config.yaml
num_hidden_layers: 8
hidden_size: 192
n_experts: 96
experts_per_token: 4
d_expert: 128
d_shared_expert: 0
hidden_act: "swiglu"
moe_layers: [1, 2, 3, 4, 5, 6, 7]
router_score: "sigmoid"
normalize_top_k: true
routed_scale: 1.0
balance_loss: 0.000106
balance_bias: true
router_bias: true
init_std_router: 0.00811
lr_router: 0.00227
num_attention_heads: 2
num_key_value_heads: 1
head_dim: 96
vocab_size: 10257
norm: "rmsnorm"
norm_place: "pre"
norm_eps: 1e-06
positions: "rope"
rope_theta: 1770.0
rope_fraction: 1.0
qk_norm: false
attn_scale: 0.102
tie_word_embeddings: false
parallel_block: false
init: "normal"
init_std_qkv: 0.0567
init_std_o: 0.0567
init_std_up: 0.0567
init_std_down: 0.0
optimizer: "soap_variant"
learning_rate: 0.00435
lr_mult_qkv: 0.7
lr_mult_o: 1.49
beta1: 0.95
beta2: 0.99
lr_head: 0.011
max_grad_norm: 1.0
warmup_steps: 200
schedule: "wsd"
decay_fraction: 0.589
decay_shape: "linear"
final_lr_fraction: 0.0
batch_tokens: 131072
max_seq_len: 1024
doc_mask: true
z_loss: 1e-05
train_tokens: 639500000
max_steps: 4879
dataset: "wikipedia_en"
Below are experts of layer 2 (counted from 0) of a mixture-of-experts language model. Rows are named router (the router's row for the expert), down (a neuron's output weights, with its number) and show model dimensions 0-191. Each number is 128 + 24 x the weight over its row's rms, rounded and kept within 0 to 255. Numbers have three digits each.
After each expert's rows: "comes before" lists some tokens at least twice as common just after its tokens as in all text. This comes from a sample of Wikipedia text that the model never trained on. Tokens count by the router's weight.

# expert 83
router:146124104112097162116110134146149114090143145136130113140112106133157133119152119118139147122149146118120165170153155139114087110123098137082131110079105121117093172185128171148115127130094121065128110138160156160098085120136104116121096122121142125137127162119170108158088166129139110193139153102109166084108075144134141108109105147124132156119097105116147110099121095118120107145139124141142148162080104130160137159172090116119117127130107167138134112115117147167142155125147120160124096167121164143119152101103129123095126127130105158175117105135179130133133088129114169120
down0:131174136090135108155170128166121154151130172136155126102110121091110129112106119124168127098154153101173075135145164098163107157137149099130148142190129112169138147171174172119115159164119104092124146107133117152124147160074122081124137093142166116129140140142159123110134092127122152123153146112134127102150093151132153103143128114131128135138143110154099129131128130151116102146121096100130089146105121116157090147131132117109093126139068161140138138143162067136167146133147135127103120137110110120167111126116107123102142118127081138120120140130160164129164077092144147133
down1:109167107161126105160093140156123108120089120133111171150154091156159106086148146119127092143142138180115206129079142108104101102091123159148125148120100108184130132112155167143126130148094146128104152137127103127169141111142136160115124133117089093152154159150131108109125174120117179169119108160114117132129124152108147093153108144105115133114100126128110142137156094113146159093145135100150084111127136110139123106113151104123170115122095089090131151080138154095153138147096109146099100143155095117132078123102131105126098128108129111135094137134145118104113150120114145107
down2:116131161159128169168084131135153087095133082130107129102122163109114156130097123127136143138115143129110162130112116097114145124134091100150166107126132127131141142134138133148163156136105138134125147114129094154130120098128161100150144076080158134127154127149136169128131090179104151107100147113099125092113136130093180110144170173131141117148115121143113145159134121176134149150177126089111115125103121125106151094112164137133179136157098130168111126146136152127113139120127123109205100147142138102096091092112134111113092112099129105165088141149141138143084090108118148090
down3:118168097121122102142143113129115113122134132153162167090138123112215113109153135100134154138157107083141115099096144111111103157127123141090114129111138088128125117145127114115121133127125116122108158095081169121149103091140124134100159155154109146143137113143155156102129158112144123151115173119108127158208134140090086112112114118142140093113149158129160119102124144128113124083143095132127130139142187121084114131146118089052108120105144129128121117138119142110126101105126131181089138112136146100127123133121127117158111144106139139106117111129109131102149086048126088111
down4:116184108125140109115146140115109127114132114133123140118149142074148086112104139127127183131119124170128124143111103131187136099124132121126103113177133103151163124121092082150125107124137167107155162140116113123102113112148123137115158087155151120091131143107121137085119096085130114160143131117137160093133083153090173119113074141153126181070152129121099109130158109164186125136139114095159102155146146151155162157136123104151124127158152112118119151104107129084110108117113105139137124115151101128100141129154140103127128109169095148147090102136119114151150165081120114101
down5:129139127117127159151124118148126100089132134114133136151135168168097116126139165142102138157130114149137147138154092089127083124117085129127103124201126153123117112100136077088149153079128119142128133132136131131118147153165151101134135125120119161132087143150106115140120136120097134121126137093119121067115102092140128173129104153123149123146086139126123145124135107133142124095124178079087133145131117097110174171109154083153176153148116131159118069126130117115178148126096137165111115109095149120083157099129105145093116144098108116144166114173106106133154155114127109095
down6:117122111087061113137114137129108165134137120136141105117143159138106120124108127127111134130123076066143083185111136100111120146130193147137145109105187118112102090120130063092127158088181146089117139123097150114113182127109138123122115178141112096102118124121132140103131114147128127122117147146087143111121146145101115114056142113112124134136126139132117122126123110167100121118117119112143134111150128094155154157121118108156151130141118116125144167140102107103173113187179098156164150123157127117151114112113111138142106151098115097111159120127097110119143133175109125124
down7:119100110113117180156105157147121090085117139138141141131125161142114097154099155136174133108157129117131120132125110129119150171143155119161141101157133148110128149136105110115080100159141164161106193138123128161128131127101124170120170132095113144107166109137139146119152068055102139116116122144101151131130098126098130108130146121139133143166127061103097154111138127123125128125130092157125131115186124119151112163134118066144145117132166159114134108107129132158136175119130127159133149177137084158131147137137147177122108069140106137136128133135133151155113144101152115145
down8:117151135115108128151115141126139107177115172136127131136134153148143151122131116125120131131109124133113128115134133113192150153133123114173118148138095134112115124089156143098161133138105112235134135150149082118143137149120106134153202145126117188128150116126119100100127068114111138107111083099159163152159144083093180091151089146135130132169127140122124146129115142091133093126140116145126124128113153141113142120158114124140117129143100156125148102156151095119092136102109120088131081112151173103122101127143118081132163126105115135089124138141103113136147111094124116164
down9:145130124119152129112132123115079143123122114123127133149162129164125124151133095103156144123087081147163102164146143139151159093143148141117154078186143137132114099124150143129147139108147125112094144151125116105143157107103139099115101140127131141111089145090114196128138136121161099120125144115161131161129122114140103091121158087159100138196118141127131171143169114151085125121124137138103119173103178126099125137157144135105146123153117141081113094096153081127098162117120106134160147123113128116095140118082137186118128117170145123141171151127139140144132137150115057117
comes before: " the", " a", " his", " its", " an", " their"

# expert 15
router:121125138131094123139103134143179106114128166079140123149103097109149161111116158133142165103142135164124147113129150172129105146064131147133147103099125102107086138130136176130154151151171084129158141161134159144125105099132116120127127080113123138133144149104152166169129133106130132111110143124135144102132075192121114168107126128136134117121083061109108150115155087080131084114139087120135177113112136101159174131174107142151139158096125152147091115138088153157129117146117127143079113114129145133125157121134131114122156156116128113117143122096169141092133135133127146126
down0:104107133134087118145085098147121113110072083158140103117153133122122155089112141122139100123085116098129134146135113096136154113093159092147123110116131121143175109107086097131126077106106144148097090114145114104120115149112088152153131096121105096159131096110167082083096116164122166165141153085103108113104143094141133129137107128141088167124123133119126146142151148117107083155149180159116143160118120137151122103112113106160107110153129117099165122120109117074082127131129152098128154093094124163139159133125152143157121140145098132158147144144136137079126121142142118093
down1:146139121143137164110114112083154156120128147154117059118119147124124103114141070160143124165083134095178116101078142113093154111100150120112161121142133115144108124141147150126149159108118062123118125183128116096100109097146123141095116100095102090137127116150152182145092145134113109100155114150112145132126118151110120108157106122097070157100118137066145157164147107143108135163117147125133106102162158125106128149116116141104150122170114096157136141118135167108140112145153152112121135123136114108143123099128123128197156121098107113149147100116146125108131155116130133168
down2:135083127133137122092140087143122092130119138115140092102111066109084086172070134155087118097116110167135152127116156157135140159091097137137128134130162101142175146177145144115170118097124142094104162112109150095134121103117178152152142109105139082097123133094158139127094127137158146098123159090136130092110118171116145098102149101106103100152115128090089133117083138092099161153143089087112112134121119120097127098122154142124129126100119107091108119108108119134100120114142169113134112124100101113119141147148105146096137124114132086092132126121134122141149112106101144147
down3:065130140124154115095124150095148115117130123109110107157132112133110094152143152131144147143112136101144148136128114129109129092148100121122107130133178084127122148099118117147131111101160147168141135096118140097096157126122151147102071125126084127151080125114163081126137108136108124131126122154042095108153111118113134116153109125132137118129126089100089130137172123130068159133155138155163093134096151119126126107089145115128102124105100165113113135113145085129164113105134156113099103113093137121100103143123133131105160115151129083141052162112135147120185156132134158131
down4:132095158155169137095153114159148115174140132053194120121112173138152162129081102132161113089120149140133175139154159115092103118138109128134100118135111099128120128151158146156109130108148098124142128147175137121138088122135147076161125148156193149131148136135161139135145164108142158117164140132116153099151115154158133107179145163109134135150126099136165132140142119115115091137142092089085173107098117135120130088100116107157158141095126118120132123123127140097110107109135129157115136161119135092125111175107108177139134123136107123107105115098142103101136137127109114121
down5:135128149125153149123157109096165129110122087151083084142102142116142137154133155138092139128108152139124109151154116130077150104149148127130136111102084137056159141131131121133124119155115153169118144121122145122125157145141137097134141168143161176202126129128134155140115124138112111133159158119106178121103131129107138180166093086095081092115131149123097082156120153125091080100120157142102180127129166080133122114126144115104102120159117135126183112104122135131153139156105104123100156106115142105114104139099124141123129100154144118114105101100171137127160115157128119115
down6:131117111113160138151131103122121113156117110141141150116134120146099122136133067153069123095153105119128092129150119105178131107081148100112136133136158136142167137123138111136103129143123140131122110131132136115136151100131160087114141085136144125124136083123141094152093146137128113099171119152095081106171095119140171163128106124161100122204167170110123138161122154137149197159143129122154111172136084124140113096103115132178156125132134128120108158101124117130087126179129106142155095070111112140114129125113084150117094118151163129133132116130140162138137139134095132159
down7:121145132124147141109089140112115122149182099141103121158115074174108124122113129140144147134127122142172075190151115115093107039089121105156137117135130154125147144122103173134115109137122136106124118160136140141100090072087126140170098108101131091152070121081126155131129132178149146137128138105147116138123116146145151125137114114117139147148189144142135124135109146128137117124142130106140141109205084136093106150154132167132105083124124078084114122132123109086153106118143134097137117133098134140111149115097157125125095135133146126130147151107139135132113132129142152137
down8:134115105112129147139127123084130157093169078149156118099143132129158179151101112110111163119129135151140081162115189125109123137108099139133129143124136094115113125137118126109177130158146155131070129113135121125144132132148146139092152130125103165138123120098103136114115125072130141140195101121165067152145095148141128130115084134111121129116125105093148139104127150130149124123137169188087146130142149171144105148139134103052108123113096148143160147114135187119148142117147144124128156178117137104120148136099134152129120142077132081142120118155161122144128107155143123118
down9:111127051104115113161144135122151157111102107126094112091161114151094173142110158119109141136133148139143121098138129141098150147127128165128150099133115123125150141120115121153118140109083122138156153121117095116127110166161134151152134151108143120130142114125122165181129112122107167109082132134122159127086101145154168137115108101144106105168117105153112179146123118119173094098129149117114140112143141111115191097175139135117136109179138096093135131158175127102103097141147078184134103126126080109117093172128107141135130073133120121111156147131118114145148125118164096138
comes before: " |", "%", ".", ")", "–", ";"

# expert 74
router:115122144121118155158089114137110111111107182116144104145141113131116183140109137111145145099113134166117162127133105158136075096135150135093162122109143138090106152152128164112087160142109115146149149136167123142132109115141111110093109102081151111131113133118179133176139151110092130148155158102150122116086115150120122165133151153135121115131134075149111106147156102097113103152070110131134171142109124132150188146150101174173121095080182128126122151106137124143121139115136147133097118134107115159083126141123135097113176108130122125132096156111171145117144090118134146162
down0:103161134140106079125106117157148124125152162096144117153157093098123127132069138137125081133123114114125119052106123132150130113150121095122120164126111139144138092107108120147141113128147133141093092131135139141100119162129171142121149151106111143105144135100117114190131108113133114116099087107134166112065164099131105086143115158140157159109145102094145123122124096160160131110121106172162135099143173111146156142094122095144166130175100166165126123126133116084109108143067146140115119121165134093100155100152148127123129115122125156130125143133096119144120092166146138155
down1:102105115090191111103111118132150146149155133131143152156123139093162112144113168109088116136108106084104112126109114105137137106169142124096119134096152109129163145143102118147154111111148113143088109129085171130123146140122101134100105151087125106124148107133055168112149139097128143121137097135158121134139167113069135138138111133171139145093171163126145137163136105124166131123115070134127081150125168124132130155119107120119122071087175142167135137127170130128127115136095145187111107119135128117109129151114114161144156129116113090122175098135135145130143117109168136126
down2:171145116140129138106154120131149158150164135106117121164164124168139094123111127137080145098159149153143150148105133122125152173105095115112096128122147138118126138183133153129148125161174087141121141174152151135126159095124142150141128152123149077125135169123163151127111134106143175100180136145110123187118120137133122110142111136126112178174117129125133133147092131093127117126142108135096111155130115091123111081144150123116115134076167123148107123120098116157102113114101096105138177108171152165121138116150117100146131121104114132142125094108104033107146111146129122132
down3:129106129128146109175108136110111111119158138123102106136096171144136116147149168106148119128101103109140118073126160113126127123139106090157132182098176153100117144106100126153147138142123103161165118099139141152173116147111104189110091137124105130148116182077150104116158133093090139127155158143124168108120121124113125137146109088122153119094129098145122151153144113131142079154122063158137111134121157132125144126121091134113118120114158133139142139150130114137147143138095141140118141118101156157164133186159175141149152137157099109149204151102121115094147161134129117130
down4:118150119162127150133113132112067130116112151149135105099150118134139171122147141097105082083096120123064165129089136126119089154099117125103147098139159098145159167137113188155140087127178141132111126136106130105135115135138133099111101086132121078108125085196106131168100129189113107117110128095145123170127105115130123145106122075121103124148111120117174176153120115148124160109115137150117106136152122150132110111091141118134148128098107122124102121130134105142099107156090090134113141109112075142139115139133150114085108148112144121156154133142145123115118101091127147135
down5:119131123139151133170140155158138156140162163134145125077104184111104098125128102144122084157178122104190141121106181125121094150143128100128105188097151142192174131137116134151135123125119115071109115112116143153101141143098155080104105114166148111144131133143111082132131111135118135094113157113095141104145115109125102094139109135140132115135139106140110121126123118120176157132118083144155138175151124102150121143140155135105108156105133126168086116141155131187136139126133163161116131143113145138150103159121116142122078139171148092105147109166132108104108127125137120141
down6:148130135132167132101138175120121136105175113122092134143116108155097180141150127093113128162161134116122136137127132146184143118147091128117129130138117131100124162140131113157106112111135119097149131111077152160160150122169130177059120125137100184099130126111153145149119151141140128142119142191089133151149143095121143170105129149090133077131150137120119145130133147149096141138175157107133149138169148167088134151123129143135147140125104134144161128124110117155142106129118127159158131140140112121152129139133193174159138116156099160124135120149161182178113130130085089131
down7:072119138140158100175149124135152118102114112114130131149141110086145144147144159149117124093150107132110095135082181099139144192166129117095171116133092125102163086134127136145111110121118114143133092115114131114131138108170094130119119154180113133165161126131095157104137166127098152169147142134122161151106163148117101140191119131142102113138129148105100112166102110132132115157139129126156122128139208134094106103139110134116137124130142118147114129152150125091119118134109086125087118146153146091100134118070135131133126157110143128157113103139125120153061143152155105127
down8:157119131148122141108101120147110131108141129133120148140156108123127133118118121106156127125097141080104089113161133060107150118147168142126123100122139125127120120126133152149167193175114147113150155123135128175105117107128096150112106127152144153137134144112098090084087130140173094134144097116115145119139140141163123119136151120109100154142181138115119110166140104163093073172097147109147115143131097130143108152144078138153099131126136123091117132106146140137103092119132112138143114090152098175114139108104079090076104119110094127136114166137121184110090131140114088086
down9:151118132114134174093114146133127155134129159123101153137123124088151083092155128135084063125138130095150133171126130097157144124141112100126128165186112167125137166162115084145106096120158137149123131153119144123141156114122158154137108136110107158147119099094116117129126146160102106118130143126121107146131145173081200125129133154132187100109152102106166108136119136121109118155140140148147122111114104145127151112123102107160074101123071142168164120107105120126150118183087107140104116163127108099145124149139126113134145112120129146149111108144130157156096152110165095161
comes before: " |", "–", ".", ",", ";", "th"

# expert 17
router:124122105160087155138115121114145117119135127084131099105131138174134118136115160136123127150121153136138111187136127140131124129124119143167111156065122121106072125179135203135111078103141148119140129131111140135119115111137163118123086128139152146149172141169143137153109151129133122147172157144145126111099130179100105123138142160150096115136120094116141075136139108088112131116133135133145150095121089138138148155130125127139142082118128158122130113163106095130136172113198143137105112145095097155091131082094130164076138122170068147156116133146142127093138135122125125124
down0:093099119129117128126127060143120145123115166110159111122137128113132102117101149124119137161138175062147137126142097135113151165180121104110147133110120093140106127118129113142094135124179116118119177156133119163139087175146117153149130141158116139124156127132210124108142151119108124142122130112109108164147158128107154123128096171126127134140121108129105129136123153107135123132115108083142185106112077124111133120109120124121130132105072126137143089159120127091105137131128064125157092102100136147113163130104158089139128133121176121115136102193157112114101170149118104108
down1:155112141139051128123164121109136108102097141097121114140158128131141086151163105101123122111125125102155143131103114123139107158124099090179148070118082120141137112101138132131100120130140141120080102114147081156132120143145160086107146114144139158139122139116164144142123147160125159136143114116137153114149117133121168157122125098123155105105123112072126118106134105138119122123189097122091104118122117124158126100136153097122107138112119153102149092132105165106105124120141121121118108126120170138161090071150145107122099085160143134142072063143134101129101102141082154090
down2:124102142107131133123113149192095158078132117103102171134190109135162120130121101125117137128136137123162113086156118115141134125152116134157135130121113150123167129062150155084167099103140141120118178150114080081112115186149124161133109133108131117121125135157152100119150133131158150135169128115113099087124126140143139119140142126122145088111101110146126116124108128132126118115126124147100155103119175063095110124142152136086132089183124148109106096147128153165115141140098133148150081122141167127171088120127111147116132135150153145163072116122116132139141151147134086135
down3:124150127134112145149056159105130099126132152144105132074141131121121130225157124122185075131126132128157131143132107164117093158136079160134136102110122115090129166149115122139103131109152139093126146139150169097120154101114128135129112107142105111128116118122157131154110092071117135170154173139134106163136153159150145122118110116119073155103140141140172142169181123111119138108103130142114121134114118142128128124059113137162160114094139143165109122111105124098129116127118163142139148108090111146122148117128157140128142116127137087122127068101110142116148148112120129131
down4:105171126198111107112138102153101106147139112151173138118109125147121109107115136102111101162100114135111064159143126126112136151125175109139176179158118123090136161159104134105117150130102150131125148137111098127140168154149114094120204105133157107119118140167069122124142128117104105121155117135158144144137130068094126121095126158093144094127141089125080125128144159158107122103147130121101117098101124130123108091143155096130127156120145126155175128157149155136128111138168119140130094128151133134133134111097129093086127148145138127090086147151111131144112104147087137141
down5:151147092104143144175136113163138114127147109169080167122115119131106141118145141108111112102097139158148095147111185127131165099128125122121107141117140134095161109093143135140144175094093133116125162150146120153103108136132156083152146104170148148126118117110147129094120091144167119097148126101154139103130108132110168130147122135121111116179145132130160127115132114164205108144122185086151105121143103132129131149130148111097133112106097149146143170133126111147160158123139096108106150102163119094165107105158151141115123126199125167099116108135162099135149133177114127137
down6:176132100124133142095131124095137160129140117133153157082118125128140140096083134071060113169095128141121119127134119104131127098124142157164097153149080149150170122151129145121113153125144105108088161120125133158125160106115112140082138098098158104144104145146128094102100150118127157177123139117185126122133125133128141142106136078150161087079165141129112109128141147118156133124130176119148116090086153132137124130146129097094154118099129103136173088139103115134162156094146095161103148134106149136123141116070127086128123153135132080123156112130115126103124108105156129117
down7:139149118130134136122158118127185064072125072103127118135134157129101113139122139131113145135145123136151116147134117076094119099086093145092151133116114114104110125117148149125130125114108120134143120127120145130181162127113163142175163161145123133136156111159113147127155109102147124092102094147136122120122151150161095152136117124123091106118118123142154129101138114131128129079142166107127163061156116137106163152110130133152163081131114156113091142165136106118153100148126157098139154168135100101143127137062141137087140136139127141172132124080159105113137187110092095135
down8:158067120086118165126090120162117040144128126137107153146111127126128088143147143138109139107128108093144122162170162121131153186144100124085152117127128132120127125096135129061139146124152165099123086157107102108120114124112114129114162082162098125122118129103091094113158138116097137127145169116126082143155105076110085113135114117145112113124138157146133125103116139106116165122128106119128084129143119150120129124134141128137089145093118138113152140142123126102145122108172117170124174129188130119147156120102101135130085157119111176116146135121124128110109109113087137098
down9:133154143121153127118117116120103121086143144090155105158154076161105123126110100117122101130123112108107132128085125076156067143097089120121118191153118121130138087109088120111092157117091139145103131127139107131129141109099143151100080134167130138142105150112109074129114124091122143146159147149139114129138170108104131110101125110108140132147127170106133101131139136156132133142142112145128125149104141128088171100117125119118099137156107098116192129134186112101134135133143113104108091153056154100126123112079118142162112130122147111098128126136124116079111119068116123090
comes before: " the", " a", " his", " be", " her", " their"

# expert 66
router:143132132124094180108133152127137112075116149100121105185125119161164136113113113148145164098110136181119158120156119191105087130102133144127152105096144120115059156151137203145153119134151131127169123119102167124113111107126129120123118101093158093126118150113158143159107147117122120116157140105139136119141088178145125152112119124116120137151084088148148137077150135109114112146108127114131165137106081111119170133152093139179112149106119120153140132131067145146118124147131148146118140106159149164116144135121115152109147140115129136111102104108144142085158119104134161098
down0:128160122070115144142075115132128088101127119091130170107162155193110100146157114143145112101130108108101106111110096134122165140154127125090143159121105134107116139116103120113178149136103143154154116152129135131121117157144140130121170140144102091150141124159151126119098156151118075116127134122097199151105102152134099114086110103136079088144094121125143127149125099114095143144124083137168113080143078142151125117130119130072126129117162141082128138111113140150114132154132074147148130108146104126107164142127125099115144118143121141113109090151163145110155163096152112124
down1:145125122130163126104149109125117111111112101135139159147138099105102129111094122113127078112115116072148148134148134133192121126171099108152127128129178099151113113088172142152157127141155098124179120135095106137196142180134117152121106103158126120106119098079088118120102132121130139119141087127115173126165119117127122129088131110165091117175164121103152080126087060139114110140104176152129109145150108103075122128121127128151168132151115094132115134149143138155094140152119139124139126141112107093135127117126142110105159150117092152117128138143129162106167141114094120119
down2:149157157120084134145104139153153136100132163113108153099096112134135104153126102100127143166118145156117153160177138116098154100129139128085118182116096181093101113052115166117121143151102086159153109163109152121149133128107160143121129133103114133156102146136086109135122166130103105148103102156124124122089121129091113129113156120108137135121139065116121145097118102131152111157116150121171136112127117131136167147182096115085139079155128151106140097132129107128154132116126120162103150156139124139108131105118130105106128121107098085123160098148082117146161097170118145124
down3:104132130133129176129119122140163145107098165127150113164161159148172090112106179150123124129108111136163104119082125132140143105118127108166089151103127149116170139151159144084183118109104130088126142137173135142109106114135133170151146153121152111144108124065140110140150169147120109126137148143084132101123069145116130140158106126127118131164135132159158125125111149101153127144131098105136149145096124111094108090146098118093095133123132150160137125184046147188147138128151124129137136123108152113125127131118128128146101127151142123133154108058120127146126118104125092105
down4:142122116105104139138130124172140132122124152154159130153154151133141093134141138163182183120156129141133138160147109141108098157114115141124147106123124180132111102106092166129113100148138144152126156096141100136113088113125118148114114115150089139113131203103135132174142124130172115110189145154125145138141123128109136124121094144108135120120137112127132112086128122080140108080086106107116153134078113107089105100136186115131133105161142078083125101086121155130152135110123117168123140163123109085128149134111117123168132126148122075125110152079152118160110108109081127128
down5:136121150163123087147121173125082117110105116133166126076127135151119173104115142168150119147128122142099105104155092117100114155127127137131157148041073116110097127102127125101147153128129099149091150153089120068105148114140163109131153125125118103121125151149110123116114130152100145130116129113142178106144093119142134152120095140098148116114186148107114155123131130144141135124149158146125164118109136120149097121127135133103107124154098130091171128119146142131098129137124152150105182091132119163108124153114136167105103149114126127107181143134144152126088140201157143160
down6:136150153112130098135102107112108125125107133133132128159121117161166122165170175140114125131143126150113103096133130107138093115174115111123128115117121100095136153124137122139094148118156135149110138134093133153109167095153124128108128080156200093123107096144141089127114099156136098072124163128142144093123161090155133161135154114108129089162124188156149114105125142153117082130112117073146111164125082091115127165107143113165118127144128148094110147139118087139099156129129095108143153118151133123116124138153150124157103149101162147096108150137050127124129144151162112109
down7:138133145132121154112124136163129117106150127120124143134078141127103120133098103125121137137105131102111132155138134114111138076084147145132128144144132065104143140116167140132108138154130109109113110102125152167081118096120144171098131113085108127104119140136070099117109099116132113075109136092146095080133075111136126093092133128132090129123156059125135172156125125155112091128155175071105142135128100191152114139134168170159132094138078117112105128163144117147153149106138141138137162118132121104089120135113141123122109067122141108156128131125162140143149122125121150096
down8:146144148115123140139117120116121118141137138168105132164111148151157142110117143184079108100141133125107094111114149114124103146116165092144162143157127120164138093150158097107181100127141123140118117129149144140128130146137089150140089145144109137165161088138096122134155154107094096130129161144103103131093116091144147111192124192108179153134102130078156099135104140154158122102144119124110121127110106095123135173155145119131082151133151146121133117134137137125145111098097135097137089133124140113161095164118123163163129121104135121122162145078072106120093070132120146152
down9:151153149128119105116131133122147126124179120141135140177092052156109131107122116139130144144131145105135159125117152127128137129092141079127135149141129115171122140197144162133126082164127096178104149166143136132107113099111149128110123147138134162121147130119099082102175106136129088132136093106102100132138131190108124097104109129112117172124146084146162135133113134084136137114144123182169126086174091117143143133105139108108117137096137121113140061079116168150142102113126104145091129148134138102162134170143130122158101126124151120131115139134143163122114116131167135124
comes before: " |", ".", ",", "–", ")", "%"

# expert 70
router:123154110158074141154124124152141111141155150099119120151105141145156142156175126145129141135170130118089148146156122147126113092176102144119147141110117127120100135129127136115096091107096140139166138105085134137060137118148129129120114114126132140153099168145156128178092165112124154143149153134140144119080097154116130158154127132108120122144112136108126116142155040109119139133115112143143162130099086136141134195132107156121147122121137147180144145165146124142167165111153134145084128112104105147108122069109130149118114117138090154127175089141149147127123128083145167142
down0:151086141127094117138103097125117122134144103123142140131120116119124120131149156170104141142131091136100094117134179128118189085156133180116067142177117130122142095136146087152143115110136118114140107117084154090168118095106141154118152129134116116113073131129106113141137110122134143170167174114101114121143124138143100164130147110158087101127141119113085098094109110111108188101110167100132119137134109138125117137106120156092088120120113126143122102117150047104123169131137150128102134136146100128122135127146148141172120134136171124119159142083090128123082160119151128125
down1:112114133098116162132088136101121081123121134131116131167160120138130081113172113111166126124152137110155113148151139133124083088118133150100089124090098151156153115086117123121109118115150132123090145137087151129122061108127122142114117141103088091147097157110096152103121121103104134159141155135140133134108112079126085143115090103149158133111130134103060150099095160115133134104119140146169138162135134147184148129167147183093117136124107130119119101113105145107114112146125129164096109085127136145112096118100128102160108103104106092105184120132124111163133113156094128129
down2:144152130167116101153130091155114103104110146151160129138137107100096118136153140098122153130102158128122170128114144113128173099181143129150147138128104133121145129144088106097127164135143170177117134108090123105148151135128130147130146140129133128105124140091112140131130101119129116106116155135134112076137073131120113120091143151121148122154109122166107107118165161144084097131110151163138136105110129139135141132135145139137137140145172174107130142134177138101114091108174103119184135133065104141105147162122134086124189122158101128151116141187154095116115099156114186087
down3:147136145120110132145120129066117146149132125086161120121116171139113139184118150112137130106093138128113122146161113094144171141131120132201139104090059140094118103150104131109116102143112126162119123133130107111116125178087098121111099128146128142145190150128145140143145140129130154118133138117079122101150096135133129138160109111121095172121133123133135126163126164161122148132140151150112174133095114126114156140161139094122120106146108101137131131147104141101148150103137126140121144181103159079112136123084104092088186132107098152119130114143128133179109157086078119140
down4:124106145143147118134151123120132213122157119161143145129184160148092078110147138072135113126159113115116113124123141125121120114122127121151134152135132112151138113158122119121170143120154135099113141117107127146139133143142094138117155162142141151126115152144113108143157137130112145122202142097159166089157099110102103126148134106148165117095108079113117099127150131164126128140086127119134101145131152150157143115156134146107124155131140181121083140124112168135131079129083109091106136134131089098131144138146148132087179136085151153148168094145089109129145094085135143077
down5:122157128133141156104129118126105144096127133151100105142125111123140124095143125107131179130188123164122127135156139150092132148145113110120100118145178094099159116111099161101126122122151138134134139149119130096123125104090115096136125132119128120138077134153197134125200118159104098118142171115110132134149114160125134155131099100160095158147184145115078138113110146145130131156168138069118136150158132093107141094113104085143124167153139142107113111066105128127120127151138097149075116145073157138145122131105122107166140113104136135144114114124126136073121146085156123142
down6:132130130130175159104125098141144121166145110108118126117108140127131094104175136138178147104141125131165145131127132142112138131118178125114132099134120145104112098103111165140074126105122130125143139123139112142133115127135108102122114115149107162126131137125154166129124140139114143139070120102116107097117083115127164107182136150175101122096158120100149126137123169131122132124075110107143107128078142108125119121149086100145138171129101120131105140131102122090089062151102072129112112101132153131149105102138151156129156116181142133122066100061094135090144149165101095147
down7:122136174112149131096131137134125098170096110142145139152139133136163168133131106147093083169155107171142116129158102125076156128130087166123133107130122114103111128128101086149126099138134142168111118107143118157115149143161127104162175124137160128120120149127167160105139143100138148094172133122111151136113182099139128140172148097121120091126165160137134104089106119155112098090109170109086143142101137123131102187105149152129122127123141116118140109101192089126111086115144138117121132124113110122109147065105115095123153150134138145107125126113112053103139126112127128126
down8:117158091184110146161115122135144119136141118112183161139122174130119119143107138140126161148140128097098164128137127123117106082107128127121121130141138131144099128118087130169159151134118092112176138108141158177123169122094099191105136127142120114099144147109151162133126130072155154152150151125155142117090146126099116130136118134116156153153105125135113127165141102137179145130098091164151100155109126124186126167163109131130150115141134139090089134108155111166143107084142124090107107174118124140122106125092143137123083099124078161144141082138138110145139103143107160144
down9:113151132131162115130129158088080164135164142132127135121155149144128158168155086102135129127150112133138159180141129133123091145122136174105143116100149141133155127134141125117080093150138113116152096113163097159103111127174175108130088129126111158115133135157142110093121110147111131136112121113160118098137145148114124116121129143075119143141111115142161143101111101124133124164158148142083184102067108126113145126151134155125129136166144104108132116129080141168147151139134150121113088146082113123099174169108163123166139183103140106164172100160105117104128116137175155126
comes before: " the", " a", " be", " his", " an", " well"